From a checkpoint of a small mixture-of-experts model trained on Wikipedia.
Size: 9 layers, width 512, vocabulary 50257, 292M parameters.
Training: a variant of Muon for the experts, 4918 steps.
Below are experts of layer 3 (counted from 0) of a mixture-of-experts language model. Rows are named router (the router's row for the expert), gate (a neuron's input weights, with its number), up (a neuron's input weights, with its number) and show model dimensions 384-511. Each number is 128 + 24 x the weight over its row's rms, rounded and kept within 0 to 255. Numbers have three digits each.
After each expert's rows: a language model's description of what the expert responds to. This comes from a sample of Wikipedia text that the model never trained on.

# expert 17
router:125135133131128115159104118071101120119100155096163116160137153120087100142157156113173103155119146148165108165175119125120079142113100109109118174119145092176181116122116142103145129152107074136123110135093120149155135103119116138090177134107151136139090113152116149139111126089142142114113162154122156145076142117112146111153147105148130155171150102163104157101138105125131131127090
gate0:105137169163126116127127113123122122127157145113160116102173139156096131191109130152099085096141129136092125147126123100129138107117175143082145142164102077130095138172167134107137114117133136126161097097156117155155137076160126086135083176146160133110125132154167119101113116131128121131124119134137124177141130131129090126124157125104081143086100130136137116132122138170125160121150
up0:101132150125101137132125096055124149130107126185106141102093140121091080129141152079139136107138102131189116152128122185158103175120115141112151170118179109126107147134121131139144118117132140123109126125134128154112156149133150151111144076110119107119140134101112148124160113138114124105138130141137097119162107149152110164111122150175153170183118075123137130197153131125150130134131
gate1:125123108144118118142174183115114152151112126177096116155195124107108141108122170111126100127139155101119104127120109135118142127129128164108107152125149105137104096082131104152133122179150102079135138119160133146142173124094151099085091108121135083100153162146101125107132143109132146137122119105142132182086160141181159116145142124153107129116123120151116123128142160152142161102161
up1:136132131113108111107127108174163069087179115073149155147109135126124141159104089149120098117099133151147140112130168098126122174123136095143145094132129105115177140168122160134143157096114135120141114116126129090119083160120141154156183136099108119107123065105095122149121083136105121106131129151134130134153128129103106127119159148127127118137124127122123109171127092127078106140148
gate2:141060177107061101139105133184154148152128142127095125103126128149110105116095159156154119141151076119120138122145122117180124121103158140100135180080121143119085142128118147124153124087130128159089079129131124089144132149118094140143088174118167141163127148114128071160083123166140146160147153087141140103153152128167138100128122174110152127096100121114130162092118134128103125128130
up2:176123140130115157127111125151119161160105107134123167154144110106150085142109147147130107156133098161171181154128134147149108111109150148135128155142140129118114129164138138103192112130139101152121133166116129119112131128148147174083119158148120147157116135106142110168102130162113160126149073107152113109183158104169116127116158111122116140140159090119115152124089113156111144122159
It responds to: Opening brackets, row ends

# expert 36
router:129192114135136082131143135106121147083140121104082113137139089130143117116116161122114128172091158138141163162122136109113120132132138121126169138139157072168134135150101094123100091159108140123165130153125101147103094107119107163138134133105119152122131122137048102129128109183114139109097131109108117131146158082132123144150183079145162143135147066143117172118123127117136153118138
gate0:098112089171136145100145133133150131114122122161155133132138124178129122108103090112137148171157128121108128118084134124164100093124138114097123126123104131147092169142108147127126130146103134151117130147128146113106111156114139130114168171106139118160086124186121130126155143144074101134170104175141158149143138113140156169108095116108152128132154113097106093086125126158133107100122
up0:121074115141130149115132096122114143131130147158164103123128131150163120079131106111117157128143122126162158101165126113159122114181142095106157100071100146132149165125119163144115112118108141154135130137160106167127110147110109122103162156103086110145132126140145145128157150157074134124128128155144105132141194067119131194117090090122142093121156115110181141104144126142127086140101
gate1:142114158114114164162170183143162114137114134134093106151076068179138128157100141135117150103127141110164096131142124125147159099126136106111121099147139148136146113130172077131143093149131162143157135105118123090102107106143155117120150089113103131110158133180157151130162121137096137137116123165148122171123137145125117151108126117091087153121140113109107129086111158126131124129178
up1:140101124168091149125130104084073148103130092157153132074194151120112123101093137116141090079151096153122119145137082165129131135135102137148120196107123135118146134096122139126133155114134116117120099144101088165118078176104127179149156118128125103136161081143088137171135124127135110133131127138136159096138106139137115133117139137112159119139126089130155151126107105111117144121116
gate2:157085134104090174129149130127147122073173114113124158129106087113130132147150116105104130169127105107089128117135150150109126143092056119150147111151120117108136149136121145131155142107157170157146191125136114133097120155082142108117112103107153116133161105085118142086143106143087073097113145083149137106113125125126124131135147121114131133140121110125108127111123115100119139111064
up2:110161118123169112107103144105161146180145157107114132128132173133153145105122127143151136120111135145151130147147135131197136110135120118135126160091128155135117162086152095165109122125092150101094088163120147118131130093159098081135129143135125142121096113123117089147165153115141152119154089171135131136155135144119149124145106139133144112089146179097131127117147130120130087138150
It responds to: Line breaks in lists

# expert 48
router:132159171111124132146084110169148148164106124154156104094145114113119170137159082084120084086145115130128150126123106114136149160097106082122169099155116168149102156121136137126129164072116134159080175133138131081140107123108154172104159152117122127096093149149132098108175148079126118103131170116143085094190178149137129126125145108112147133135138150148119091126147110119147154120140
gate0:113140142149145148115133099128114148108138119135153169122164122131131127184185113166158102138138175108153154089097152148123140073122128168105090105156103172123111178107114073124109126106105158112094141117119105162154110119146093082140122111137143118122108109191135110101114095124093098181149159119147129124138130128130142142083129145136136098098098117120132126133124129110098112140097
up0:140111112133110118129123114110124174058185086146128108086118120106141126184136107124128078170130139158132140085124144145117098131142128124134086118128091102116108158145078126129116141088105090137104151151107094122157100143127133088135154104129154116163086141156133123110154147127125116159127121093109105123137136101093159162114095173140135133168127105117140120146128128134151107181154
gate1:141104163128091155103115158139074145138142119176069084119139174082121165129121127125147142149143114127154166148146101089169093122097158167086126095151127130125141160112131143151101119116125137131139096118114159131145125148142151116137145119157129153144104128105117156158134138150083133116139123108121160114136133126173142169112144127163139134115178102132132180100111182106124087157107
up1:152143153163082137143134124107083118114150090128117150109128153128165124122160114133127130157101120096137175065145149124110117125137141179070092105091173139115157176100117104131113122068102134106153126091101122113118117117109162140120102138181094120127135119110104114148124123142098148101113105074131111104155137091152130136130118109114117130149165070133137146159131133153093135134141
gate2:105129109124161115116143147128105136079109164069134121177129087157154160112101102167113145128118133130179117081144127141119104215117103115137095130119142109100117117122112129130119082119173165102111065132082141103138130100105150164088151113112130132118137114179147124162143082139101118110167152080162104119154145110100134097072131147132132131084131130118151134127105137168110133151112
up2:134118104135107083150085126076101109117106084095182161137106123136168147151154130048126090098125126149136156173094106116131134130132141134139153119095128140099146147127171119118154149106136143153152083135116134089166121159143074158143115103101184162122130126149099144143091099140118125143141170140111086141140129107121135144098129144177101137108140112143183074123117116118140134130146
It responds to: Digits in tables, decimals

# expert 52
router:108142089111089100143129083146127090145163093121096123145134148139143114123160143101133125105130131125116121128114133127105158128134137134141106164139151114125127075178148133126119163136115159140112137157144101128129168111137131150131204077156117105138101083113144149115107168125130127132111138110090110145135106141178120134136089150170115168126122134155142112142154096134087142155157
gate0:125139143110149129130145112144146113078099112131151091136129102120162138160152140094131157137143116089084133095159111176165133109121143146072135145095142086125145130069113081124147159152129125143156178150086145151131117121125144131137163151123141119142162105112101148122127135143145147128142120123132084095095069163072128157183144153092136171145129108124095136069126135127113151134149
up0:142100104160108134119130138095093149131142137138113104108125160142085166136151116130117081089087160156136134152097157120085129153132123119172158059198148166134165123139127128152122122121125115132102105133120128120124100117140104120159093120161105141105102142115139120142096108109062132125117140102162182138122146121120101115118172137157100149129118129167120091185151168154130128157073
gate1:130129158167116127136164157164093140102108155132140125107144135102135111120105111141119123082126163138123115141145128138154113093116121122127139141151160134124121194133109105162137173112129097184107122080109157145140132100143090126113137134164085096157152127120094114120113142133191165157106112163157129133143133122128150153109128124094108105123095164142117127113118135128121125144181
up1:135099117130125132126121116154138171133148123120129196104111107122166123151158150108134131132080125117123135138145133153129138154120126136157114113122134126069162063147129151133109136122103110117104153143116109108138118144175152155124102149119110118159136125100149128135186117146092134112125155126112128105073100091146124107129127179144120148110147122128124138110143099133127152186047
gate2:087149178179070142147117101134144132125166102164164096071106156155148167131132146083093106071167107148094103151113119150184168135098149082123116133101188122155125092109141114146118110147118120162159098158116076109117144097091129149165136114160122142103143138131122106146172130158129144116162140131144166161126130153168160118131138153127083130120134187186134126102154120128111086126125
up2:170123123118184112115122158133120118117097109084166169203136086095109089169153088124130127144111131155130145155146122105119098144147133160148074164147078110119121139147146121109115122102110150133099167111133166159103130146130110105075126125140126150127124119147119152081074134120144135151134110130129139089109118108101079154157126100142163128106147066092123110136154106153128157115085
It responds to: Paragraph and section breaks

# expert 15
router:095120122124142120107100117148093122163164102144110126117173135165129122137106119125155143171132179131089142109182157153165127141178158096109125164108159137082152101176134071134143168125100136113126152135156157115116142123125118181113107141160157103135172130110136120154104167153138114149146115081141124148152095102094131153120097149126091141119158131149112110188148095136116089166102
gate0:111119093151130099137130102064147078085134153128149131128122082148132114119144157176136125087086141177146107087115106123150111113134094117135099133159141134156155151104130120115131136101118124154104128130119109115152078131133137091108165121139140122122144156140126179141095121135130105113136114145108110157167126126136100095128103124114139151132126126154144115153131179128110125153108
up0:146107183144115145090138100118142128117105145118123118150142123141105135171081098138123135084161124169112153123103149127096122078137098106136115152122106114100132130144146086150139134130113108146075076075117082162110152141156132117128136107139136147133122165091167144067142145136130104142136094104134104159137160096144136121085129103133122121136162112128144116109113116149127135114134
gate1:141147168162141123190099129127127060122136132154094115165110161125079115089144117144131141110127156081136139109080140130125117133105095146103120112136071115155120148126119106137123128123136138123127112158089107089154144116134122140166121113122147146137122112120163153119113157136115113073132139175140129126081133149107161096098166143131082122110149121070134131172082091138100140096136
up1:111122139117113139115166131073157127117122131113144142123129130085152152125112150132146102109172097115112140163120124110085151100138109139114182126156156158121129116129101135090133111117149122070109095085121165115125145122131137126142131143139163119083173118132077119140135116100148155111157146100121147114106099106148158076123137165152143088086135138133136108093188146104102149118137
gate2:076134085114159097096112171170116148157110105123131120099088122137100146153108130165135142121123128123145159096129080108182131133144096137105156120156080101122134104093136143119112164129147140121094137144111137127120094196102163073122151131107101138127164160174152172162128089096159127143109144152126110093117137180102137128110120084132130164105113123166121111140121173143138098127171
up2:138135100092134141121119102097134117120078133136181142150082152142149069114128148120124149140147143104137116137118131136111134121121140137130113147117114152135154147155128134150138134133147131086177105066137156092133130123138089128120078175139138127101074111120121119096163118137123152181154126108159149154126125133166086136144143145078147132091141160086125167099115184171112139099152
It responds to: Clause connectors

# expert 54
router:127123157156121104108132097125135118150126128159130133113161120042127120115130138143150131114117118144147137161139079120091132122178112139125135108131139125122123146135110131135122154113141140125088140181146132101124124130104106138078156125167128193100138105184155101127108143142095148089127107151127086111137144131139108127096149153129134108102115155138108109138159088121131157092117
gate0:112124088159140133141131099132141133136115133154123113116112109111146096144079139134124133109106137123137091153123159124125188144129176136160131094160140130091118162105128123108134142100128124134127138086086113100131155124139108140078097152185111159089149078081123121119106142114134139121144140140114108127157132112147123151123138102134084115161168140133125127120166146114093132131171
up0:114106156122137130116127122104144147126144138101148139134164142138130140126138110102101141122111140121165125139107115157148126168102136137111129185070086155112117113140106157112119123176144165125130136148134156196109120145160141101134170100102124135148126176135110184124160167109119133178166129105141138105118112143112108122134122126157124129089100088125128154118113141140135124128099
gate1:122105135115127086079126127096156149139183123112102120128104194118108147136115104149131139157173150143169084139119095142130141108141089121161145156118142112168134197121156168116120143125128184125127120114158158124095115141170138083143123146128126135139120121130099117158114155150135112104102143126144078178143117101139141121069149146102127115105127121098153105112173126097133119089136
up1:074099138149117138154147136165127126095077106135105113123147141133133127107116136116096130084109120115158144137140115142109115171144130122172122081148105117161075084153093088134119146094111151113117136136148154124188137121127123131122173090099143112147137141092128150127123103111168131137154073129143116132123081138129129152133122116132141110079136179142087093154107150134144165169133
gate2:144124150156079110133169095141167144129083113115132120167122125122122155109130159141153089135155120147151118135144113126106162119146167130098105157139116137121099137115129151127164135132124096112142093095138118116102112161152134137102159106117135153119117160186123144104142109152154153101155172130126096149134074149113118130136135124117133134085118154080156144117111148112135101084122
up2:130133120093178095141174161104129158167159151145161120092131134147147130148101154091115149116133108101158112145119137169136111131162143127143109079117136137092117162139117118116069151067126115096147146151146127088154107126130140158128127128124122164098110160117116124149160162094122118126124159135125140115133170141127134102132140125110122104139124106176111116108134137132133112110147
It responds to: Census and count digits

# expert 43
router:111103134118125136101137142083141179117150134115082115166131115108095150166124158140165136147150163118147114099113139096138152120191170164119126134121068142064129131107105106183119135073123129096104121132122124103161134078109115145154148127138151154145134121138139135144084088165160148118143141154085145177159175146148118150127136129133128141104131123114118130112106149154134140138095
gate0:089121138116099160132128144133095083156140089145135076119126163138083125126143129144099126134151124112090116160109125129131126118108141121100132144086139155124128114149138103131156112153123132088124138093159103151123119133157107171159130156136138105134138126138129118113096120108110129114144133165089162111136053142063141166084086141101123130130096165117155110135118105140124120107130
up0:115096144117097186142091130167116102128148126152157141116104137137146140135150132115127108107130128133118133128124095125097145139139125109196112164091133133112140182126123108147137101145111162125141123126137111125136175088152162133165087106135096082196146120104154148118115124155113118105089157096060124120119103133134169132122100094124094127103107092099110120121105128113093117141154
gate1:144104145138117105133121116094117137107161150112125180105122129127167122121130172129126138118098132143135149135134093112128110147159121133134164155117153173164148121133075108150082099160103144113109072090087122140147167153152089068145099136127127114105164123119126131122117107118129084126110110157171128086148129129085107124129151108127124063127138134085151148116109144129162118088108
up1:127132114146141118098148131135134081176111141123110126129088163094119140146148106153128105146128145148102120107136131164137109090088143137108150125152125098117119136133195097140143143126147100135121191156135137130091133110117161133107166151122117109128143149141132138145109133111098138126146151117133116137086151090162144119147130127090142194121143080111163134121070104130124131197183
gate2:131132098130104150147095102168118140129130115115103135138157165150132120135138106108142152156105114087143109126127147139143143153101102118120101111121151158124129131116163160126128167092158106146158124127176089147130156142123078072170156194113109144127103182146142092135155131152099143075119093093112182123147118149113147155125123121116151134117117127171140109090134110142151131109118
up2:091158161128130179141171134131116124121086119128139141139115104080098115125127100098087125108129143137148076121154135146087129124110159107140159100167049153155139123106116082111111141124120116150106095131106159116131142097086151121166142139150122185173116157150120150147148148115094094147124156145161137124125103113136084116077147150117111143147134150113182082156087091092151099118113
It responds to: Table score separators

# expert 25
router:080113104121158112147105141096137151123128156109132144113132088111112113118096080139126129153136149121128170173110129099180133131155127145100093151140093127136124153157158086109106117086127111108134149139148168086117172162129117102105153128134162092105131083141111124115089101126150115125120120141175082100069106139097167093071126086149164104092103117136131137136099109138165098118139
gate0:117052132128124115142108140081102119118103129119106121121100116130122138175078162160133201100118118126137088136120131113128121129126118163105110106169178089116149104123141105079123162147113135140126145137094073121076164167129169102090127113161141166109145148171160131154144121120101114098127100088113116118120115113163137121148106130135103114131107156114093118116142109117122138145165
up0:143166113156113117133129098106118164136106118182108109104114140106103123129112122165133098118135096153144126142107118139118124160125139141143130086105125104122153091115164139133126135108121081120113088134157116081160126138120131102101136191182124118118125149123137143124086155107152123170125083168119113119144106098167098104080136140145132154121086137088139165135094156120139121120142
gate1:124114148104117115082099127078110085153141128107123155153111095108161102115117126122140100149170090179133095171108121125132140120161136172131148161102121125114121102141114125066109168141141125154109154123120142122098180109151071156165104121138112136203109084162136145154132147125109142149122095155117149158146100122066137131076123140127112084123174118134112121103128137156134142115144
up1:150080135138105118094144116093139127140122104075121056149087158120154110118123108139154113136122090165083111111122132166122131124134125138129128102115131161116109142172148148135143154160169177105148090142116118108154130132120115093101113126142128127103138115114133146130093107125105126117117128129104150066137127118088108151107110093126146093158136129141163086098102128168123137130131
gate2:085109144171135121115155097127076104137110150098109139115117108112149140096090079148143124114145175193136191153169120142108142115113091082110142120100107140199155077120142142098104167145132149066172094098121110132111153129105111130123107129125096140150113134098096138130152152100138168162134097146137097118116192127096084110144151120136150161066151114160070096138163050132077099164150
up2:188124088146116144140157168143146149119113142111136120129136131130138121159133139179126119122145158113139114105120149138120126138105149124057137120131113126142152150136110122134135148121126115111103128154154128107153103145129134096152176080156132162099141146145090120137120091103106119137145185105147159139156141110174165133139132115129099142138100153106100132121136153137138114130064
It responds to: Quantity and place prepositions

# expert 34
router:145119128143148168113139131073114167138150103142165158120112124117158114085131153158135128096124106104132103076113149095107111166125112071105150129099090119181164103138160116104133159182133108125136139097104127145129154148121093106106119120156131131122118158145158094145137167139174167136139133090076123140111138126135119132108163142141164097072145112129127139126120109125125161114140
gate0:168125142141110096128122121167126146122137110098166130116143129151166162189147114084128133072128109078157114166098121157112105097101154088141130152106117148151141118140131138136140118101129175091166113155161132124127139098116140172118116122095125129128124108122146113124112135148148133116150108158122120106104127089149124108149082115121121132123144147128134155112137125125133137132117
up0:139117108133072090153141151152141104130164149130116103120135087096113117138117128124133158098104131099175140156086148129068132163092142129129145141112112128110178109115108125132090147140108099101109074139169116168111152106125092125112154162157104155143116145103130109088153150152128096090139142169095124132149121185143152067157143160126118116118126134115151115134149108130111105123093
gate1:206081109141115141111142128093169122135147156131152137091142152134164145135120113095175086100103128106135103112151122101154126141103126112142139105095168123117155117124171122130119105138199111192172145163107139151119085139081120129139109116116163160121157102101145133112164111124082121162111127115132152134121148111112137133114109131129130117143120098111187102147120175112122123117130
up1:064158130120144156149174135125109109135098145131148113155121124110117136104127068128136120158115121145126106161134107120167143111080124118107149191113123132133127175153084124122137094158128148130130145153102113130104110098153157156139127135101136147151114170143122092133103113110144139143144119135129130092148119115054141128115153117131141096105146134148133110159140089120094123123145
gate2:094128059108131132122173121128136119106110113176123137179145077107122134169169101138131087075076107091099117110139108114105151145128137144118179125133069131133149096126117116173138140116104138158129186113146131156115156117102134159118097103120138122125130103134095144110137133159089163127099125140140161143157135133111137071136143138165092097159127155138133119104114151095135103118123
up2:112078157134127104131121114150139152117168137130104174102166144132157156125132152138096177131142143119134147152111140137162131137143112134107130125118160065093105106123162138115114111097188134135097145154136123104138122097177176166110130102140130087107157162148119133112125126110125094161115157153107169144191103125168165183131134143098088196156127102137124090161128132111149144128102
It responds to: Non-English names and scripts

# expert 22
router:129147080140141116140043100140099148171136108110109160100128125100152158149181126129140123085123157111148138124092130135088123150082085161093147201134129179144136090149174117115105121146146119099103128105094169134094132115113103127085162124128101143090122143192117081120117143107100134121112087116153122123189089075156129154125104126113129119124101106057095123128107102155115085101130
gate0:137144125077113149100134151150185111122120156132075131137124145106133172137123104111091108132090144154131139157132116181147145169114152161114145119109160144140112135140134135111094105122149123137075104131134150109153129132110164120114118120126140118118085114121084154145138153091139109093118086139144122113095144126156104121117135134160077124137119099114109137133120116158168079092145
up0:166154145163155119100171121108158160121109095119131111142206143132134109053107179168136099128112183168104156113131124097150174132130141104146087118149116109121157132101182117122124085125112105138147147110121131124100152136069130120110121155094110123155111134152131131184094093096113134084116148096127142135105130136109144107099094137115110128114151143125191134141106143115123148137187
gate1:103113159140125098130138082140116127122156122161113104118143127111140119168108122101151156092150122125111073169105120138176122117085144125170096165131151171123140159120139125118154153135125129124152162099144083117143129133082090140133140093069111125109161136117147119091163062124140115120145122127144171119144124142112147121130112112114178156158115128146152150144098145134131115114103
up1:144128125162100143132126112081141093114129142100123136129118115128093126099183138142082097175126104137155168138175118110114146139114093131165101092106109129136151145129144115149165102129133154109113156173136140098108141119140160103125129184124153223140092123081165108144062188102133129108138128114118147135141098130137134147108148090111117108098166116129130143158162145139096144132137
gate2:171091145119119166118092154111180152134179134174131123116109128048153137091142162146123113125149129102101159159170126135143127123100118127146127153132117090131150096162135151130122137106108134114135085122136137089144130105121146094111199128126119131137098159134107093161119110138140129163134173122168096153144115126145128085111119104095161126137188151128119115169125110121138133133110
up2:072132173166120106114147169114124130112173141096085102090098142143175158139164131120183131144179112126106173110145135149114139111098099125113101095139127123130131130147087144133120140125111175140133136119122136127100122122137150112166128117130116086109139134167109110137106152107130155176106164088154138157121117136121104147121121121145131158126157128093117104127090172150115120120126
It responds to: Digits in numbers

# expert 18
router:103122128127146174084127137135117165121140135108114113140117126162126142162137134096125145131151116101116140097127144099106095107162122157169155091124132114131126109088118126109190129080118123130152158139115119094155139100108148139170138140142080146155118128084153162125118149126128144159130145135101077105128156155151116081169097104110110152149094141098143162109137141123100139119126
gate1:127106149091126133152131123100116104086126120110151143107142098134132106124131097078144142133135177118128088158172120169135130131122128087091106143118131127128139117112095119129148172148099129187163137182128121128140115121137128129120132142147127132118114151133126172128179136124100152071135143132131175107106193134135079112147169151169174178143106119163110180130143097140074115090108
up1:114127119122115129155123134122146113127139106140166120168131160115161110148128162112142153147149125139115150131115137158130138140115107154127152169198100171098108082137129122164082148131171104103154114111135138109133165157108101117157128106124123124106149112108163123162130129158144117092125134162122143117135106135108136139146141136088090129107138123133135101113168126128171134107084
gate2:120087139127136110132174117148184143107106140143117126122123139138158127136115122083110113111121165152109148108098126136089145147139176042142117120168126128117150098129099097121142117118135123093155150161121133111124122140143130159147110175123148138136066112095156092111147126143094126123101103157126142154151119123160083102128145098127093168140104113144113126137159111121136112139130
up2:129150183142126126141127128115131130161163122121145125153149155139089107121126158167144131165106109141132096112124136101107118138131120174115113127077144107121130120113099102133131142142131124136126134120117103139106140124144123110136143136060139140114157101136092159137079124127143162149159093122143164089134144110091179132104140158129145091160114087137129121108119144111121097127151
gate3:083106118195077165138085168166152121110106110110119130136135117102133087084154117144167148074122126133123147102147108176102129096128140135107107132111152137136119143142122122130137094127124115194127068126135132137108112138152144078117183145135135173119117143131131099107099137073125092130176127154127108112143094154123117108105103109106113131156089159099100162070140127137130120153141
up3:094127121128140113118106129142117166135144147140121184123098139118140134114152105125148159070141133093148165122098124141125146107115128176160151074158143115113112151105114121157139144162155160151175135155122159135144113148140117077137129176118137173115111127106126152080055131093143115124155169152132134104123108140092109091121125115100141146120139164119115128061145112121152126164086
It responds to: Year middle digits

# expert 29
router:142158135120088134090110162160188088079140098188105152157141135129104182142111115123170149104084133105140163149155116105166145080175116119116131139112097156152145152163144116168155140071130171124121135128132128126121142096112134102128106133166149100119183096074126153096140114138097110117134150158137168118177151163108144101108103130151135127091135103118122126134099145098153154109092
gate1:179167128127123137118122126136174107106139077109153152120121091101172100066150114119165090092088108151114125088121102105137171128100099106107115169183089117141145145083122154132132155126123165105148135130120127138113124148123106166103119199141165153127190152103127113137085121166097103152121135133135173108150147131093134150118157106135140122131123153144095130130121143106102150123160
up1:104141156110100099120104126152100134095138127124128145167116143150097104149115092076136093118120154156113121142164113147167128157149146094140164130146147147121123088081124104118085071108127095107092095107117147119121123115121168144151110109093124126143133066157141142115148138109144126115129114129183113140111160125103139137104141118154085117153064106105146106144120123165147120138099
gate2:135122105160123114139144138107101150100169155117079127149162168127111113158143172148128091117127156095183106143139142089118139133090104156125117176114127139111159089155147158160140148123094078140134172148144106158103138135120135096152104094111151156088092112102122098136120131079132128135133109123146141128142143100120121125120111143128133172126128126133110131137124089107146146125095
up2:151138162099139134171122159095136115121137090146153160182145137158138160163153138118091166136153105154092108129126119147078114123113108176106128132144132176146096115141098123102123135141126163128162133114140144102106144150159165111119120099118147104126138100114137100129123120081141145097161113099119120091132153114089140129074107124133098152122142124159103101149140132158132128130110
gate3:147108089156131163145157126124150161102111104136119163133175099135165132131096124102158107103087116137127134130076138094126130118162127136140114128139128093117125125127122114156126128124137088151106157157086180139125097117119120118098133159193120133139118125110113086144167152144101127110098136136103107147153175115143137149109128141133079127149117110153136102120183154092093109156142
up3:112120139133130138151138109099108113152090135104153160155186111087143132156101119097148156094111117088144136096110169133147093105128083124145119121168132116143161106134113111132121117136154134119140167142133147143128127123129110107142101088103102139114160174161133125104128162124083103109163122166133105096128133100128172172101128145127105138143117131124088170113130127081130118151154
It responds to: Infinitive to, conjunctions, modals

# expert 11
router:162138117105107187126101133127102139095114119151177148138106127104109120094108125078137108101139099116108117126098128091108100136129139191137065123147112121139159125118112122127133136175163138104129081107161163153112118156154101073142103122153121127093150162117145124161143135095122152141133113062132146141124088134117142108117138159114133111102136161134143131133076128109124142118144
gate0:154130127091115088131105163128159134140100158131133140172117117114124146126101172084131143080101118137166102127160101133155157107132112126154119149121116134138154111152099137139124170092153175131142146141119174109125107141124145126113137128117110094125135155120156126177173139112115075079134158103131133160121119116093135127117117129158136151144142103159108102121108103097126105095107
up0:149085123138126133136105137077119121086127187078068104100122152133132118129160106139129123140107173163113102088112125128095114160134180103153110129125111105105127146122200141144133156182141110116127142155110114117125123144153132144136091131127108120135110093170125110153117121140126150153177106127174125103115104150152112120152140105134128155130121120136141148159209161125101136167126
gate1:130104124132134067176115104185115146112108116099162127109129135178079128160171118078119110147111152124142107126173134121131170085138130126168116133148121142148166114106157134110121128114144179173082086138105138116129114137139136086111119099149155113144172146120125117104123156175152134127140139118122148133096128153098119152116125107113100117141197138136121133124139149146112158122122
up1:168068090115127129117081142145141122109138113118159173138134123120128124187121118168166145116103096114077100104083116146137127127117120107118102128127120090148143133135138144109126140149155125132129164137125126150092114159149065167122087107128130092103143145111146085123107149122108109171144120101122144180114102169147095144098089143147135124133110156130099121085106144103144089157165
gate2:137138090116110154143102137138107150112135127170144157156127095098120134141144158132132086142154113096098124100120146124140087160135132121138093176152125106142139141151161130139160106133136120102135136103171127160138120144159119125148106105136127144094137161107136134119140140177121143143105105081104119151121119111117142124146119124082118119173110117108144173095115126091144102080148
up2:142111179165169106083091114120126099150126151142097111082150141128149106116180100134152170134153112109142139166159105126163171103151134141156154085113124133090131132108149128147104143145135093137103116158123149071108097108096082158084113199128160129146106121143085126097139128105129150145137173154171132141144109135113122131181101135163116125124146142139134107168125108134132146137090
It responds to: South Asian name pieces

# expert 21
router:104150111141128143144090093137109130096090103148124139095129093144117114093132141073139115129090091117123112138112150107093133165084147120124144143158157126120121110173113132138163118152119129148108137137110138151110098158163117124144146146125137153133101125124142110115117148139126126097152108134077122160161111112130128137117101101130117139154128099105099094170168122154152122147115
gate0:162099121128132130143127134112158120107150076107141128108110154117143117079103115086076155148153160134097124123115133145140110127113185132130114117132160139132165130122116104154123180117158173190131114152138114112122117119126156120158174159129133109094142108100109088143130131132129111097144193121093138123144157123123118136111147136137190089123117127183160126152123135113107144138135
up0:136116132105140133109094109158147122119122160180149116167109144113150155081139151090092125126134124129164111142106142103121105181098113123147133107166143103081158124147141117114121087146102159140130108152101155138141143140125158138146115149086147072141152111129114123121070142125152136145106122119169099122116150116141135111117162184085147134144205127124110094123151147133088140074125
gate1:108136163127087151143121155123143133109114145123141163117126139112102165127128142123134169124122111097158088088156086137127119124159123114146124151131127094164154165123151149171152140145146155120147186162130123113154143134100108099129135076125136151098148122167139116121099123143151100110127121113136112167122122103114118124133142168086153130171142173152100108102126161145167082118130
up1:143121130125109114123110087141101149123153109134110139152108137132066162114111075145103151135151156099153103118190111125127139140155129152087092146092113194112096159190152108166139133148136137116130134194117125142144131107140116127131129134125114134122173119129088147123081123112082110142118142149150140151154120156144136125118140100125139104147155126129120170115122106123135081108123
gate2:130126142127131109142151137123127099115142127119130130118070137147114100155136064137132161084161114096105131116108119118139125125113098093138112159174127137122143151181091082155143120122124133091140166111145140125122149115127083131146115141130150103140138100111118138116136122108136140127121169135134115114146174096137131123118119116126151135119221138090084101151135148172122154120148
up2:144163113097091097115103136169143146124135136126110107106106103138138113135094113115131110089139175107095072110109106109117136158159160112128151158185158126108084127137102111152111135117119121110139139162145150137121121092142107124138104148140151076115148168096137118136102134103131130115145140146118094137126167142135085107133152127124113127143192175130098071148109153158128118084115
It responds to: Blank table cells